{"num_hidden_layers": 9, "hidden_size": 640, "n_experts": 80, "experts_per_token": 4, "d_expert": 112, "d_shared_expert": 0, "hidden_act": "swiglu", "moe_layers": [1, 3, 5, 7], "router_score": "softmax", "normalize_top_k": false, "routed_scale": 4.47, "balance_loss": 0.00332, "balance_bias": false, "init_std_router": 0.0138, "lr_router": 0.000346, "num_attention_heads": 10, "num_key_value_heads": 1, "head_dim": 64, "vocab_size": 32000, "norm": "rmsnorm", "norm_place": "pre", "norm_eps": 1e-05, "positions": "rope", "rope_theta": 10000.0, "rope_fraction": 1.0, "qk_norm": true, "attn_scale": 0.125, "tie_word_embeddings": false, "parallel_block": false, "init": "normal", "init_std_qkv": 0.0269, "init_std_o": 0.0, "init_std_up": 0.0269, "init_std_down": 0.0, "optimizer": "muon_variant", "learning_rate": 0.00235, "lr_mult_qkv": 0.4, "lr_mult_o": 0.923, "lr_mult_down": 2.0, "beta1": 0.95, "lr_head": 0.00603, "max_grad_norm": 1.0, "warmup_steps": 50, "schedule": "wsd", "decay_fraction": 0.705, "decay_shape": "pow", "final_lr_fraction": 0.05, "batch_tokens": 131072, "max_seq_len": 1024, "doc_mask": true, "train_tokens": 607600000, "max_steps": 4636, "dataset": "wikipedia_en"}
Below are experts of layer 5 (counted from 0) of a mixture-of-experts language model. Rows are named router (the router's row for the expert), down (a neuron's output weights, with its number) and show model dimensions 512-639. Each number is 500 + 40 x the weight over its row's rms, rounded and kept within 0 to 999. Numbers have three digits each.
After each expert's rows: a language model's description of what the expert responds to. This comes from a sample of Wikipedia text that the model never trained on.

# expert 31
router:533527481540540513512490487494552519550464461453506466485531553451495523526472519486522515477521478490483501530467480552484572461401476550557503559478419496522530495556526550502410497508491491496496510500531464460486500494530472585482572518549505524500505490534466552485457493535526472509580546479481511485481465476488450510485556466525532496600500459558432491570510479478551504529503
down0:472497482454525470451483506522524547496561514533549509471513539536486435516546485435500466485502486509521563521507536425472521559511494479573530582473404480437527550448581474535485462495531481454535606473533430501498499475553500496468439513471484491497503529537454530476470512497512457488510519509523486490435479567477567587486484471423527472476484504588553529550494527441557509486423
down1:443517481476528424483516514486579558526516485521488483424530517552481489493530496523513466494460524556457466568478439529347529502509466470496512469485472442535510492409500453561510435479484549500470519502486540496526494451497565529529518522533519493492564609475543446537461465463480474513514494485514452530489584523470400516513551450445445498484503493523561474526564465484551543526556
down2:458428464513486509478485490519434476496505417463493519479573521528493486467466482497453549498413502561450525527457523484491507536521464445483499503510451527525537521456508514558562536557480502508510517548497506569519468500445484504551434535512459591455505550469505539523514474534532489505518525537572522510444385548479537485492470443533469481509486465517486475438424491510538469430482
Description: Word pieces in technical terms. Inner fragments of scientific, technical, or foreign words, often in biology and chemistry text, such as sphingomyelinase, srcdoc, luminescence.

# expert 5
router:508519456582484531583523454528493570497474388538489500439520538471414594444452505469456516431540517478511460470532456477562495504501503608470490543456475431547538579547516473449515528471488492512554542467566506408501494499551584443465562498510494487501508526540526546499480418487504509477558533497508407505527556508508445486556486511517519462539510438543459535479530502511447455545495
down2:536542535537483391490480523437462496513545497507435484477529475413561543443541481512505532536501516548481521532534535539493483501471446552469574591507556477553491437564485513475570441581528499453565498434538526517489476461538508466471505535490549487443536512428543528526508447467518515578460426576474465528560503537500525452476553464534487541540552538503511436493497502450487510547555
down3:501613525534531535429498457523491565441400486473552558500462448508509515518522519485577442525488497466513487451487549495478492551501470479517483506506510489539543539533508482518515451480443474454522436548491523484461485423502502471467450441542560476466519503548496502549485504454520512549570540506464481534509439500502469476531486478498526517513532555533523510500531478448428493402483
down4:540460460501439468489507490511487476571483517503472475571467485484535522468526517539551433507458513452511501521538478520517549546547514520514467455495472456507465559527478523530483523546545496486584467539459489504506421537570457500533434474453505472588541486536486456632513533486449546493565531452453471518484439511497505577562434523489475491466529572564586510548456481487504560533459
Description: Codes and coordinate symbols. Slashes, hyphens, primes and digits inside chemical identifiers (InChI, SMILES), coordinates, census figures and N/a table cells.

# expert 18
router:451449552417502436567497444485446482577442526462526500497550580467447452513527457505491562461570466554406476541468595485436576515514491496475473506502505476479510493468518472503542550583497463522521516508486478496502470539465481512510523493546427440517488492493478592541466489519489454551525517517537479483504529457459592535447568540485551525491517537562488502501531503537551543468531
down0:470439605473501514505487497481536500401585485480476557505477515496529528477542539539492493523502518520482486467503507490455549459558495519588517462508480505501508487510511533513501392503467579517416525507421479515485475450480532542580515474513488480432470498476459435499543496521529496517452479530543534576556493486489524487495432455548445501489574493505464514494491431502463582487543
down1:454508468511501531478520493483559495487499455515559509608535471463499508513464526476533516522520507485479493501480479467486473501515493492553446542461524468427547422538573475495491502534448508602488445594564510462506470552444518466533556559496573523441514416529493482520537457473516511522568517498485508476475543491501521493572435536455516518498520571449512430556561483497468524494531
down2:428472548515505524484473523573501412503484464530465556457473454456554601514585487533472469488420486461411558474498427514459509508486529511466488511528486497546507525502485547465504533543522536502558525559486579514506470452498505513484504537519413427548540503529466444499481471521530478431548486469486504500455478542481493457417573558469510523494457531438508483449472504561469500494544
Description: Category labels and mid-word pieces. Capitalized category words in tables and taxoboxes, such as Candidate, Type, Class and Animal(ia), plus inner pieces of rare names.

# expert 32
router:510527560533462408454473494504509519521448540521505502442414443503466498473417556528465494456497536547506513451565429492526494468498517562478439417475561465434474523572543482564536444483412502500541572469490493506552478516532513454505493516467548534418486545485482516496546553531432562478485477441547520528473512496473456497496512526491515541544484486442484505563453429482518470517466
down0:476568438531587507484463494551495495493593527408499486473606465542551446435510557483469539521382473522569570517475471533532481430532496552512517525508522537531449531464522423490456464595479498453542531497456500532503505439452489461469435558592457520541531505495497459467527481485506525467526492506414510494552499514510443424456499552550517559430522476444506506613485495472561525481618
down1:585480542530473521478490433477532427520533565530456513519515450490485399518479538551457550493457530511522509502514473571501539465506396435457520530508467537528560519503512522456536468521501474482457553434486502511483478528522480454529532573479496484561562425494530537528476505670471499525508397463516450467489435440448483494544481541439428504514497501541564525552539535538502450479445
down2:481569467500476523502480531533534470554536543548625526467470526539479452552498577596462529477577497553453522538531519532535543502488544533454452489514490483520466533477523477532461557550596468567506517482468461386537488502434502491547498507478494539476561505454478471565546456495458436487521487547617488479523549556462502507516482483426524454499526458410497478488488465483542511514578
Description: Years and centuries. Year numbers and the word century in date phrases after in, the or a month, such as 1800s, 15 November 2000, 17th century.

# expert 42
router:387526531468500444515532492526594513536566511497491463467515472552488485500449412475425517560462565475444572441487554536432544560514467485506462468447467566498530517507543473507464458486444490490527551524514458447459514529406500537474443502491499522510511540415497477537552575481531516454423568527499504461534448523519430505443543530497461457458559494582495489488476502494480561513531
down0:472438514578414586548493497394426576446534473517475474530482486487516483509548472535536466536473479453580461491373508464514558503583516552476455502496490509515494477464479485512569479453499570494588556476495581466505479482461540506430452510441555453497486469430431522496466467550513528425471491458515489552524507546380554483423471499470524542461504531507464425533489468555435488511479
down1:551512482566531514477496460489445532513496509495573466438549470500494550526527451488422498487480470461504485541504485507499512576462524581503557446497481435489501514480506533560552466536498487493554470484417498530462438559491540446544579450461529422513496415483482489576476525524553501456528512512506488543518527518521573462452403464428512516481480477553519565567534497499509472536471
down2:546509522562501495532472492548549587512555462520569508479513530436521591530523539483543515472550571473499483518559477447538562496439520588421498516508542555463489509505505477494504514530502547545458463562528531486471476510489513538510442416477547512447491533572502504506474489522513558418495491457476451468500436528480582510407455534474517461568440459442432475535519493429475510442477
Description: Abstract nouns and section headings. Abstract nouns after a or his, such as life, career, number and ability, and section-heading words after ==, like Early or Biography.

# expert 52
router:465423508548519484515557509458481491473576446522468466427456519444439484515517486455525558476536511503521438485491534521525508482447470554430508538398498497589490566510469486438503527494519525478442460465579537483505459481475574479485510566528532527504478462499545493452499431538487453538535454461497443438537587495498497473470512502433484461519521447496540536498568461448453527534516
down0:500498509541487477491433561476464535487469505573464434533524524467459533487550502454400492489476528519483476507519476471564481483509496498565471442510515493556434412516483413455479517442487489446458525497484478474454462474467468419433510572489432524513510501488427613440385557484534525394541486474535538523519495501506484507502485424518457538559474559478419501462479539495476521470477
down1:502505471470507424401587465520485532509498513562514548560497569542442548564518510504431519473508592494469519521536489460453530454517446553490483497527542493507495538455501467490511421478520519482515526548536478539495546473496477467577534535509485451490463526525473517430471510538550562532528491491443536480527462539538453535545533430556510479548417467487479460513455496600539542520549
down2:496566469478543485489482550448449473502455484539467525473495512580603519457557513512533545470489515487556502487537457525434511455468492527573519507542484489576498431528499543511563491518520524523528448513504491430534541473565524532538513567494488518522496494595504553510578521478495569542542465498532512477464420538503475466523497432521503481463505443457527509469555517463420475473462
Description: Infobox list markers. Hyphen bullets and line breaks starting infobox fields such as Kingdom:, Stable release:, Directed by:, also hyphens in compounds.

# expert 45
router:525508446494532501516431454555477523509526567396491595470460448534479462476499516475507543499463508543545549506489420520515535470429563481405558472479493561534474512537564504436463529500481532540505458541488492530539472470489540469580491464588420511508503452441515509522497470488476499476457530502429503525495490471496503454524502518504554420479439501485485483447455423508564552459503
down1:538500481444434476517488511490478472514448544499441453435508527480590536456545441473446537499599490506437440466553482461435503547470486521547460522468489524457451462516529434498519491426509477504454583493493542510503500516455460459509494467500598592526457492482494478469512502513561511522423565525521472463563568566554414498588540486480537510578475515462478429516521466531451474582502
down2:455488547397513528563512499552468530469560475442518433504487474471523470563543464493451477463518509473524472431514451533524467514506496507524415487444400464522537480494461450526450453437495497462416512480508485511469513491485517492580517479473575466531504532495465492505575512531387470462564467549477470422542428465445481466474515484469522533552496522489488486428482453621543490491499
down3:492453584519554482505506457529495479531567526479568467533480481554509416595542542474568509459473524537430468505516503565518466538542414459540522526506475455517507492476401551518478516501472493496466512487469502468467541477563645494496507391427468548460572507514553447470549438554428479475470482482426470541459467481558505495519509502488546493505496497515434420460472521427510492477528
Description: Date numbers, word pieces. Day numbers and other numbers before month names or in tables, such as on 15 June, plus short vowel word pieces.

# expert 7
router:520461542561412475499443496543547489547464550523500489460417491543545538455489506464518425508461455416469526471497495542529531488468500495463549451508525552458466593534509480456511466489529474558514452434474463514520521468486490455486535519491580496528484540521452500560512590490450522536468436529508479470538479503451518532495522452587548478531522485525478537486516555516502551500546
down0:432460547573532542482549506485481435492494514549457434522445512525511478488505555554541557539535507388508481517469473480547467502461502481446448543450504484499486466556493517495496587466432431438492521489426506545539524480486512536530489539564523411574541488456532514511532463492517495457503456514545493475527550471487502477507460518595488525484525486466529406444475476454484494505478
down1:594473455521473488569502538469482554507418514516467506504526467496477510534555441484472486506477437483481524521539492437477518517522477425577504506525530478522507529500493501490475415435532564526511508511531482470484509527548471466509491541518448479449546512513505445510551559498486465482502484530469510598530501509478567450546453482562490507476545542511446545492477468541480541488502
down2:461534586508477453418471443476486553468509442433436483498549532504506602535526571535499446514470479477467458489529490463443435572453460452484517579473506484423527541550520386451497552513541508516494525589474497567459524441546473521515557478530529428466509404565521509463459513481523553451479508487518510449449506541425475538459471493515509529506546560497520575543569445562493477473566
Description: Citation years and works. Parenthesized years and punctuation in bibliographies and reference lists, plus words like work, story, novel, e.g. (2018), 2009., (2000).

# expert 0
router:414482563534549453535499476501509551598436487519506518491518521454458491491461575442518557440547466511542522530557440490467551486475452511518512474547503446528536462440539516509577506460541496488444517445506517497550470441462454453475474477550523487464476482510512570516500511480452425569470468440429555553573574437420515535530496458540514450506503535517478472485489485454537450453501
down0:535504508492508455543518494510510494544491442520419438486594488561462579452525459501480495461498571463452477506529507574469463541537541489498520495512508482454410497437536548545391539526444482514581526532556509465500429493504424514442509543558486424558483528494537534469532519490410509523467530409420442535488522493576511551493497501471496452460437539478542532431557509501536453431539
down1:515585514520535511467538532514559459496514489432523524459552486555458524431546457530553531455469505561500423492545596472534477506469612599496456408478486519498575481496465499501473467563544515523492497530523492492538567558512511536486471409523374568564505530463542468491495511522527513523533586510484474470507440430555525429444491488531559427424439462461476443517550541462489428494405
down2:551478487502495446441509490455522500521513435461491445504551449549561507484470546453457447489528517527526451513485560493444560560526494508575517518516458494445456487480593536478442518461509563548495543436547488521433498438612580501445514509505534513480560438589455529520457523582501468549535479405555492492525485515517460583529440565480452511496496478561493524491518536460487581482493
Description: Geography and physical nouns. Nouns and word pieces about places, weather and physical features, such as coast, river, storm, border and south, in geographic descriptions.

# expert 13
router:512542465439522480483506474461524476496506476528473470475543497449581478542485506505483560462579464442565461475485404437467484523497432490475482512528495451510526467516504494471496432458549439536524482469448529522494497490498456565496487444416492495398512456479490581468474476498507465511541496528497465531468492447435557481547497513598478542533528496515492500435528541475531490532477
down0:469497473462501572546445497481534561478463525519551500525484528508492428475479574496503568518480549542496582474478525467454513556511461473545561394542496555514514434588484488484487528497469536504406492504570527543549410480541438447524550481487498511571481410521538487499518480522493518515422517503459499394439495475468488419524498564516541486528524526495512600493475458580509408466511
down1:498505501511474432460511515498499536508459475520513491477522401579546477496553524538531551522478557500533505506500434511478491474469503416511524405519504503514504543588518493514553536563564479427562568496530478487513521529463518491440517529477458452434577471486465494476466498445470540516518480501479511482459533478515459505528535430543507476484488570423479577520457550560484498551586
down2:571469564485518507516495596502587526469554526471452463553501431457444482479583526490513606447457475494450568542511517481525485522459556516458496495501502485526537447541472531432503494497430547433526502484490446484525517548528488528566466547472490528472477471446512514497540555463518530500539479536514501498445476505477566498538490458568514468415553509545475533495538565542469484437551
Description: Mid-word pieces, sports tables. Inner pieces of Slavic and foreign surnames like Radosavljević, plus the, in, and score cells in sports and election tables.

# expert 47
router:487503519558483478442546579515512512569458503505477468591496470516564457400551522486448486525513551476476482510525558522527520496467518556548536448493557506563498438499446458537426510517497561464521494448495522529474481472576539451482419521471504524519515463555506526523542485443534524441513481514569520477504561543488456523498508504470525456496532477502527504482474507484488481605411
down0:497529496559478485574459528531532505400487443540536488568511430486493513518512567520551514464417554551503516489488415592483437476519540493502546482503538504548553452449487480510539487575513507502498512485544535423481553528543482545493444494480447582495440419503474431556439473517540528479523475486486454529469541486517498512530549570537562474403504438449418503465556499537519466517453
down1:493565573494535545493472524474492532472471474446487520516564463479507468408483511533493576443493496522457467422457512449480500511497492461517446508508530498489480464429532534568448501452533517510546432499489508505484592544528494504430536485540449530546557533476468502545452485455465448485497551459550511511535465476498510434532466486529506469482581543470525492513512530462479506519513
down2:467494509494467548461379460470441457460483528430469597445492539466490549484497539467548553512505519544509490511575542447479511487495513500553510557572438425481479513470454438462498530515469477569475494549541448511465526503501522502526471482506534447541544455494441509536515461444532541487508528536489520502457590530528462423486459501517572527508466494454478448490525519481516428510486
Description: Biography intro words. Lead-sentence words in biographies like was, is, a, born, and occupation nouns such as politician, footballer, actor.

# expert 39
router:513570504572499540476464511544417537497554476496547444528463535525506478472483470521555531436505526496466558550480546541441511522512530526496465480524514514549464506521461484488477475500508528516482478503526564497509417410483541487490500538482516551481527490529463503514504546503537509500526531458453526508556552503507474528513519511433454528468547440461562462477498492516492503547481
down0:463476484500465546520492484579480555481524461419524540517447537486435536512511459522428489451481519494557473471532539498474473467545451466528527506417442501523438488471491525477555465487428533572547481482573486552476499520527543508449515463441502534508480539474484527537499508435539521506517556553433472513480544533517561505506481487515547488496487487445448566560471469478538505499514
down1:529457479527527448511503476544506583494474508500518500518540488461501543517507468527483465494453540559549560493482499509528511436515508566499508511508461556520548500450466538544510510438594508509499509499470538498520467492523483409489521598479445517436541501506423499427509539465510561486554490466478516517448445478469557493472545529508527484524570476492504543546460521517444520504545
down2:542492509534485502428512573468553581513490472590514477524553533478472501477457527506543541451473475519597471524469515478517452473490491448542509508547516588490503453554471494467531524537515484528472563475551464479468509485547469502441532425479506502555465562552459466492466528616509497516519573546450493505514481503449500541494421520524489536457466511475487482500537495515481527470487
Description: Indefinite article a. Mostly the articles a and an after verbs like has or exhibits, plus words opening section headings, such as Personal, Early, Species.

# expert 60
router:494563508470502548497473443542541547456503442466505535516580471483517559505481511501519551457464479517540505581488509376475422551526429457542492530495576411485523573480555446478468417522516468460503461461484478531497490451524461517504513497487470457579565458509546438557517544498491529477429561531532441577507458503473499500504430544493422473483481448419520481451465510457500468490404
down0:376589489512488538458489472595555589448558503513493565517524468510553557541515571514454459504489541457519511495450519492557481461456495550427444517515495527522537462570539531501530513454530495526495567505496438477506510402442476533520497491539522473502468473497515425500505454458495477447565562483478471549476527463492493523416530462527565488482469523542464444444550468543502529478483
down1:551546505517496497519434485587486545471476503527433498536498554496537511502472526471472525635573498423495451489506495480485498478427584470464440471510521516542452512515523530487478460464510515492519562442442428518384498512584433486427551494538551563453508536457513534450495475535539531532531471489495491495443498494507434420473479478531483528465467513439483540495475530543575481488508
down2:476610489462505551479446434497469517483480534457479442520496590527502472524488520451511521491432496475561443445425552511487525569539500464512468548418467493549499445488535553524498500513444475508409549532487502542446555509523546547466516440554549456479444498518494518490556438461547542491441479554427497494544482510449480471433495527459530481508511508483549591573437490558559403454459
Description: Census and sports statistics. Numbers, letters and terms in census and statistics text or tables, such as under the age of 18, households, Votes and W/L results.

# expert 38
router:531490516564515489479490591468509462485470494551474481469504454548492438503558553505502431463505391499498542464564454483513512532583579449488572443576504496458508545523386508545572452496547574504508437534479532435503543482532535460478504491524467501549478457501523501535509511471493528499422424482499565493496517512507502534415510463549551425425466485494547513466541526526431545480503
down0:496430455483499453498503522424478433513488470484521449498516444528474462448532452559421519525550441507495521516507592530420442520431460576538450526487508457490443478549451517409541541468538425543539539519479502507500531460476512480542559484490508477365435481540538494534474511568472565575456448560522571556556484573504510531487415479444481519529536509508478490510495550563490477621397
down1:532514533475510514448482518523435518490457514469481527488534521464429545453527528487545496536486537456460497534549482479479499583516449411543464507496485546516476502589512447566452514475499544469495437503506448538467435533515525502498555472456522490438523454442473530488459504500525490488509567473442529526518435540469452484475488541462499507496542574589500566430511504495512481564499
down2:508475538512512526519546537473516546518467496483384430539567552569530499508498483559460503427462521440522474458430496515583527468468494522523477531518499468538433489504544537520540480523540500482502506491506543503493489499520520480470416547481477465525477552510447475520543559507552492481541483513503527454359540468483442548490486433466572515473491522471432525502532461448566523453513
Description: Conjunctions and list joiners. The words and, &, or, et joining names or items, such as Simon & Schuster, plus colons after taxonomy infobox labels like Phylum, Species.

# expert 20
router:497447541500522528405462457477557531493478519523431532538475501499528432521547552562545496501443497482489496460470447462534523522467533509471470480528496448432541523508451466510500481509518566491465438487419515471512485474494464439556428518554499582521498449564512518505474493468532591501479430512520581468541481559506459497455518529486529482542616495475490486484576574519467550493518
down0:481468524573499525476584577512471495482503491512529507550568517532457496527549547496494524477493417534506560485530440486490592528499515495597474513472525480498535543549543542478470509525509442543492461504513388477509498451492538567533508517541484541511473533511455500469457555534487451584440490606558523447449459418508519532562574451578598526489459470502542502534475562480531490475420
down1:494487492456543541436505503524511491536488489574462552511518580522492525483523466518457522569474480493541581554515490509498509521564518514510578507555564524497533570504518511519463552533481423498525578497506527556523488523485497465448518449490537483456474569554532529447482522507499403483482578471454406421550515593458446533540439476538539539485467508519524492603551544463546434474482
down2:482452544411500523550431473491502471449462517495447498480472513579438497426482530506443442521499537539511502364483467483518549564488467453532495490489481502508515537539477500531498454494504477562464511499506480499462485500522527542516495474542518521482383523518515550429524497534405535473613512524539455538536530540524576490489499507457466552461463463505556552487488511503488559505491
Description: Commas after names. Commas after place names, years and list items, as in Spokane, Washington or December 1922, aged, usually followed by and, which or who.

# expert 3
router:481583507491474515457492505560399463475553557526523472555531534507482494526505608441449510483476414535520417514487471381466468459504483475495520468474518553461480512567435529491482568487484565435544545501417499494514494498536542447464495583515481566473460494535462561559550517547447556608436515468543567554516501450544494472546510517465604450507436476412451545561522508520471501549525
down0:494512511519483502563526484552501507424515487591477457595580454539500495533529568506545412504496475583542511510458449521529504457556505553489555451479518477425465549498556490528575376561533556552475495535523489500486472455409421484533544439528469452503500441541579461424445461454499526533552493462507605506470431506513521528534418499531517449517475424510564534486470491482495511472440
down1:508501496514491518489514486484540466508529483499482418513451539529474463551497533494447430505539539534550527442472386486532471500472463576473540570470503592495467448469539459569553521518398579529484502464487523499464554472524558467518541524473563480487488560581478499461527537534490498525527510515500518540545544486513504475529544513492496512501496550506457517467438462535445518475543
down2:535482499513381454508507463440580519447539544510459581466483511473467508432495464511419537570531524552438527444457513426543506427501462497486556531523543517502510524525492496529534503559365517475419503497496548559513570489543553542526512575519434536589481512478502527466558529441529505541483464396451467519464476479479563462465457507511460543468557587505519501532464489540530501493536
Description: Names after titles. First names and titles of officials in political text, often after President, by or of, such as John, William, Secretary.

# expert 58
router:465475514575543408512538543513519537479469514504515480448447497465546466536540550489473489481512494532542470513452418533492520554496486502514524533502474456447530526555533478557531519484517529530454514451497510516529463561493502502514529563480563468393465542496467491457507508527516468476486536470503493504520534503413539474439548518442497545496487507521461525493496504487543559487524
down0:534515455554550493469490435453547520524576462416535535457550456519526487493490556523530517431484498514518512510462470479559477455520558512443521459558523432543483409524497491507505462532469552468463561484519557467501552586435485470518492538456510496511542496479504505446490419544430462516482422499460548557524515544490546450428497507508433532445451573488467437454484496499514519542468
down1:485419520582493513525535469475531442495414512512482501474525454523537513508546482362442515506498500466427524474461521492495556481514546487559544563520506507542488544483529461581470450453447498500501436484546473479465485427425529490442554462551476499508509529548551521478470473439545591511522502493399456421512447528503587492495501484614585479539475497588485415501449477525452517501535
down2:504516489471484504532479568465438514440431472448502513497532524504489505531478484502525547470490494397443497420532528540494453467515549458511592519419535489585544564500542448510471521515478502457557504526463496518489568535452411497514545540554418520512459450502460547482470576487507481469432459526482419514488502520545554527487504466548494513510529561531422537466535458482433562590553
Description: Taxonomic names. Pieces of Latin species names and taxonomy words such as idae, ensis, aceae, genus, species, in species lists and descriptions.

# expert 12
router:527512485423498579492524494482536428502526572510491530464539550458522514505548475602545573469471467466507476473524561490570499539496460520519497509512456511524517516540488479462504502520473514481456481524490431517455478470503472534436496495512431463509528451529532472570521432423479585550603469507567482423503525511589468457475487462442469567442527530439534563550504491507508503492467
down0:492535544460536447525489497505441501526467517547518465561498463545543452505436528478515458560476463526485475492526442478544499523454484503464478417489523496510490529505521483570548475493546456467558512476489515628530486559525526398510517527512539448512474478541477524518446529469408514442602566503465601567469566466455484557491491506502570496483538503496540497490512449556441464501466
down1:415522572466518529525548480540505418540505516518459461437521535505492570520468401550517498545521524629595502487523530404543543489465494515424471507496529514487526473526521522452478450466499386507450470572533515495495473554517501498487462525470484499409465463504526487534561406549517533468506605523578524510489546508539494482588484414468513518542457472464521557489486484560395526445499
down2:482453556525516499476457485491482542545470507512432563512515527481506561522511489489490574450500421545464554496487532444561508469538561584490523489545494566528545528494564521485441530524517540518487504425500480553502494542511442526543550503563534502498451513553424539489515563407438495508481550528512499581485499464504480555471492503566451450585468558491527571503517453461453573446539
Description: Infobox and table structure. Colons, pipes, dashes and field labels in infoboxes and tables, such as Genre:, Spouse:, Awards and highlights, and table cells.

# expert 17
router:538543550500518531555452492578560418571520518492527488426435431514434615470463506516515435583487474480545550525578448572471585499448546447520559451470495579445497507493492522507516532438447431464518563537462489437530508557524483501530501434477473522569507567520545516500547503556496522521479535560500507514460457504473470523472510563473519515485504452482466497560458477517466560473528
down0:466479489507460531494472463495427533490459469518540508529533501534484440484514459458478490391511547534539451506474514507509543536500512448538514564533430554540518432547512572552570443539477510511503481482468530530488487477542575450490525429444489456518561544488486480458490474483464522509522600491568422478544463497504483524469490546489555444545503548450513496492474518532514414457446
down1:421465419424505520525564503503521557476474514529474517561521507494455608483531549446489456490510535513501505564567457489519549471463503528537517573496461529579419556501495583514506548483513516510563532568537531470465504471488524537517419499567453529514559475511547494467468461596490550508512424523526440505503520486490470507566394497456497443468434498569539605500480478526471479519514
down2:502500445431555531430562500445443466524505470510447445507516432516451509523454538525509465554546549526405506581525530500479432484494565468471525482432509526455521532435481464539473493504489536490550554485501537552478526470522503527503466508526488460463585529528511471554488454577473491401527415540551474494530480493463494476449572467608493507546516445473513526503479446514512518534491
Description: Word-start fragments, quotes. Word-initial pieces and common modifiers after the or a quote mark, e.g. Th, great, first, one, plus broken CJK byte tokens.

# expert 41
router:506497480517487469521467549516512505527490513567431467553480472450487555475507512488525499501546462475514452514479465539499520504423407566522546579404485435446530546522559483448483562486529506474514446488565490541473502438540499505491525518544514503453433554499578525534477469462567515518460463497509444553585476525565465488540557511470422440462457452480491446451565450414481357554501
down0:460499454488444551423500590495492526487477477413438507440560444523526457445539515548471510440480490500508485519499520535579555519485496451498544495578484498591504530482455508562533510558418569498436470495487506518401455518496493479501511565490445439575522473471425519499473459458489497526582449450509472463478549451522468453486458567501522457484499509523495475476528419525529433495519
down1:552509504508512450462485540574487535547528468512518547557502520463547532486578472458531397537559488501489454575496579459528524515523513557605508490459477508483504525499516547448465530473496548472457509471476537514504457454539458563563435464490503475501518457496530462572595545453476503511496533538534500452547495478465509494436478486475479525461483533554500490496521518503483554467523
down2:482522483493531459471449497490406501567531504536561543540465564453500504577530584470490457514524411529553499577557494507433474488500503499436536520533484553498471549449498487413498568495524577452535470523511454521516481521460559488490545571534515535491482522507500506547491448476500498505582439486475514532549518514489451449500487582443461501574598540456541471560496499462477546522493
Description: Opening brackets, prefixes. Opening parentheses and brackets, compound hyphens and word-initial prefixes like un, re, de, co within running prose.

# expert 25
router:418570478546460452470463445469477535464524622501507465516586534530452449426494496513470525484481500513466503484475534526522501486507475481547517528537525460487510473551472513458534553506439474430489548591426455484512490543496541483460498561482478487529592529514499523536496513416429486495457453465466534496535485479509416545490500513494517500467536454458481530513587461585460583567541
down0:592536474457437461469523505544519429603469512536585532496506567543481512553544529448481482464483543483428562507503555508522487528415420458493508412490498565446538499494502525504517466490547463493547471441526458556509478492514511428538518441433529542558469553549517504533482488543526507501531460467482457551468486458548597511516451450553481508519528453489509513455459572504474474475461
down1:528502542415494483466522475535437577477556453535501518461582539498469539460442512568364501442525534554546506530564487527513530537488580514517521463532541531527437582498547502554603491525450510505414452554482464483560432516458517481500466394504524521549454525521516512480526524470511507531492474442524554482539482541526483467462467511493500502445460471520557523509514459425612509514511
down2:502539480564527451506523545454513512479506580465543564552479440420407491557492527471468484545544489487519441559478522486563496534542476585519407528450428527491489487481557504451439464455439494476527549460485473528556401570508505486549472444482578534474479424510501492489534515507516405513553491534557472481449488510492495449413552442485466508432507483516467479558472531540436601483479
Description: Institution and office names. Words inside names of universities, ministries, and offices in biographies, such as University, Institute, Minister, Director, Law School.

# expert 36
router:501528466494464560435531586405483442517428501415511510480490483500559481545470502505501470455518406506506548485497491562561569540540526421526515467551508469465492487486477451488499414475505520571530450554579538526460558465497526515479545522444530478504473426505518543552534564539502519490524496477495554505477518484535543570511464475575495438455465521472513445473486488574411518447547
down0:529474436503522449498490512466437516538567433497488453507460509417494543508510467464524504483487488475470499436551557405510447537497539495506591537499516468474511410455560484489608524447461478507470525496507542548497471561495484492466508411503479577513498460491517546524552485521523577484501518561450435504467502488472476507519544524480484554512545539531520474496457510497508522526497
down1:580435511504528564553509503544395462480509540493442503528551477581534494557524463576512485428520443498483475434533502536480468456537558424518463505490459553420494461545459486482456410541442465428452545458553495436527539493477489511486531510464538474484594507503483533437488439535560507511489482464535445518528504534456512531473486417544530580465510468506499434472426531525566496468450
down2:526461464395457472535513468462493508454468454519456419521494396481477469444583565560546466464503447561507556434413521452540463488484439536443464483480505524413484518523448385471530447489527501535500515448489502479506562459527469576523525479535513527520521513463508544500476519427439430468444477584510511460512463491483500586468468509515407489505447533487622523474463504480551550577561
Description: Conjunctions and pronoun subjects. Clause-linking and, or, but and while, plus subject pronouns he, she and they, and was after commas in narrative prose.

# expert 23
router:504453535477513506435506470517552495527519477515447432483436494563581440522524446486556511469453478606544447458539445441519509505489474383470462540425455508533569544472529491424508553469504532487526542483474501550483557450456499461570500462500510499510479417449507510509505519503507544513478489556550453413501502453524500468475409514509528456524512550427470456418507530506480560510457
down1:529531446485482470503508504453473545545553486460515418526421473472443488564486495481497533592489465506514506492447466577462455521559480445520611431496538450531519466485522510490490474472468462477478512519512481552494439554580464552458458492456490485512523479499445479488513470512466504507569500467468504473463494521514487469587581436563459535552489527473512482532492479498508495406510
down2:495491467542502553493489533495505498467586507500493458538538492432562461499464539433513564439488523569455563451512461575480506533545456467416451532441455464560452510518462505531499516506532502473552468489576468476536497495568478492546501500455483497533544454460496519552559444483481534515518393543522453577466536403558470453480502491499510556443457464501535508486556493537458505531540
down3:535448485530477543439478501499471527497459602478500439443530488426567425576497502516508455506484503506535430452541517571486517497518468474479502497587449440538566525566520504489469473452538490489456468517538535474487549534515525606520563515577490490495448520523512509547519422437471502490446463485511529461515471499501512416479509525504529449515514493550530587550438505462573495503566
Description: Table cell separators. Pipe separators between numbers in sports standings and statistics tables, plus semicolon-ended scores like 0; and track-time colons.

# expert 35
router:531534469557539559457472471450490521464500533521507467502479508507508455428496560493439404579476522531458566447483512531520466585522580481475492509487545489541477496495487559577528464479448553513521497558480513478523580547522490476468495487532477553475501458483480495467478470478529548515514477542560490485491481501413435499505468472522508429458461536502510430482433498490525520566467
down0:595516576573507440630474563518504551520443506502414590463451515501477561501530451401548525506573515454543472504443496533464489474521515489487464443483436494556541514502557469443505477528445441523573479438522503456522546497512566490438492494525536505502590550450551539478451514557468543423518537459534525499468487509567587475490521467481563447534502582526594476518504480575535490483510
down1:514554517463537511520462490484469464553524551492464506453464471541498475460537514513474538455524547528543498450544485369485516503548481548472538525467447513556561499476491477495462460491507535512549500583457522503480485521458475479491512449487574495521541555464482449479523499448512519546441431551555516463534471516476468478477411535446572530460529569592591453469503577492447542498583
down2:534450473552445514513489568560526512519517491521488435473542449486397468454493522555533503497482539503544462505481499502524494512493483436469467528524510537486458492441519582602499587474522455454553400451449452482498484532572542555499501471444524508532480448418402528484485499484499510453584475497447516453510539494557545573510463490524467581511515468488535520535480476516462528541462
Description: Personal names, biography verbs. Surname pieces after first names (He-d-lund) and biography verbs after he/she such as had, lived, worked, spent.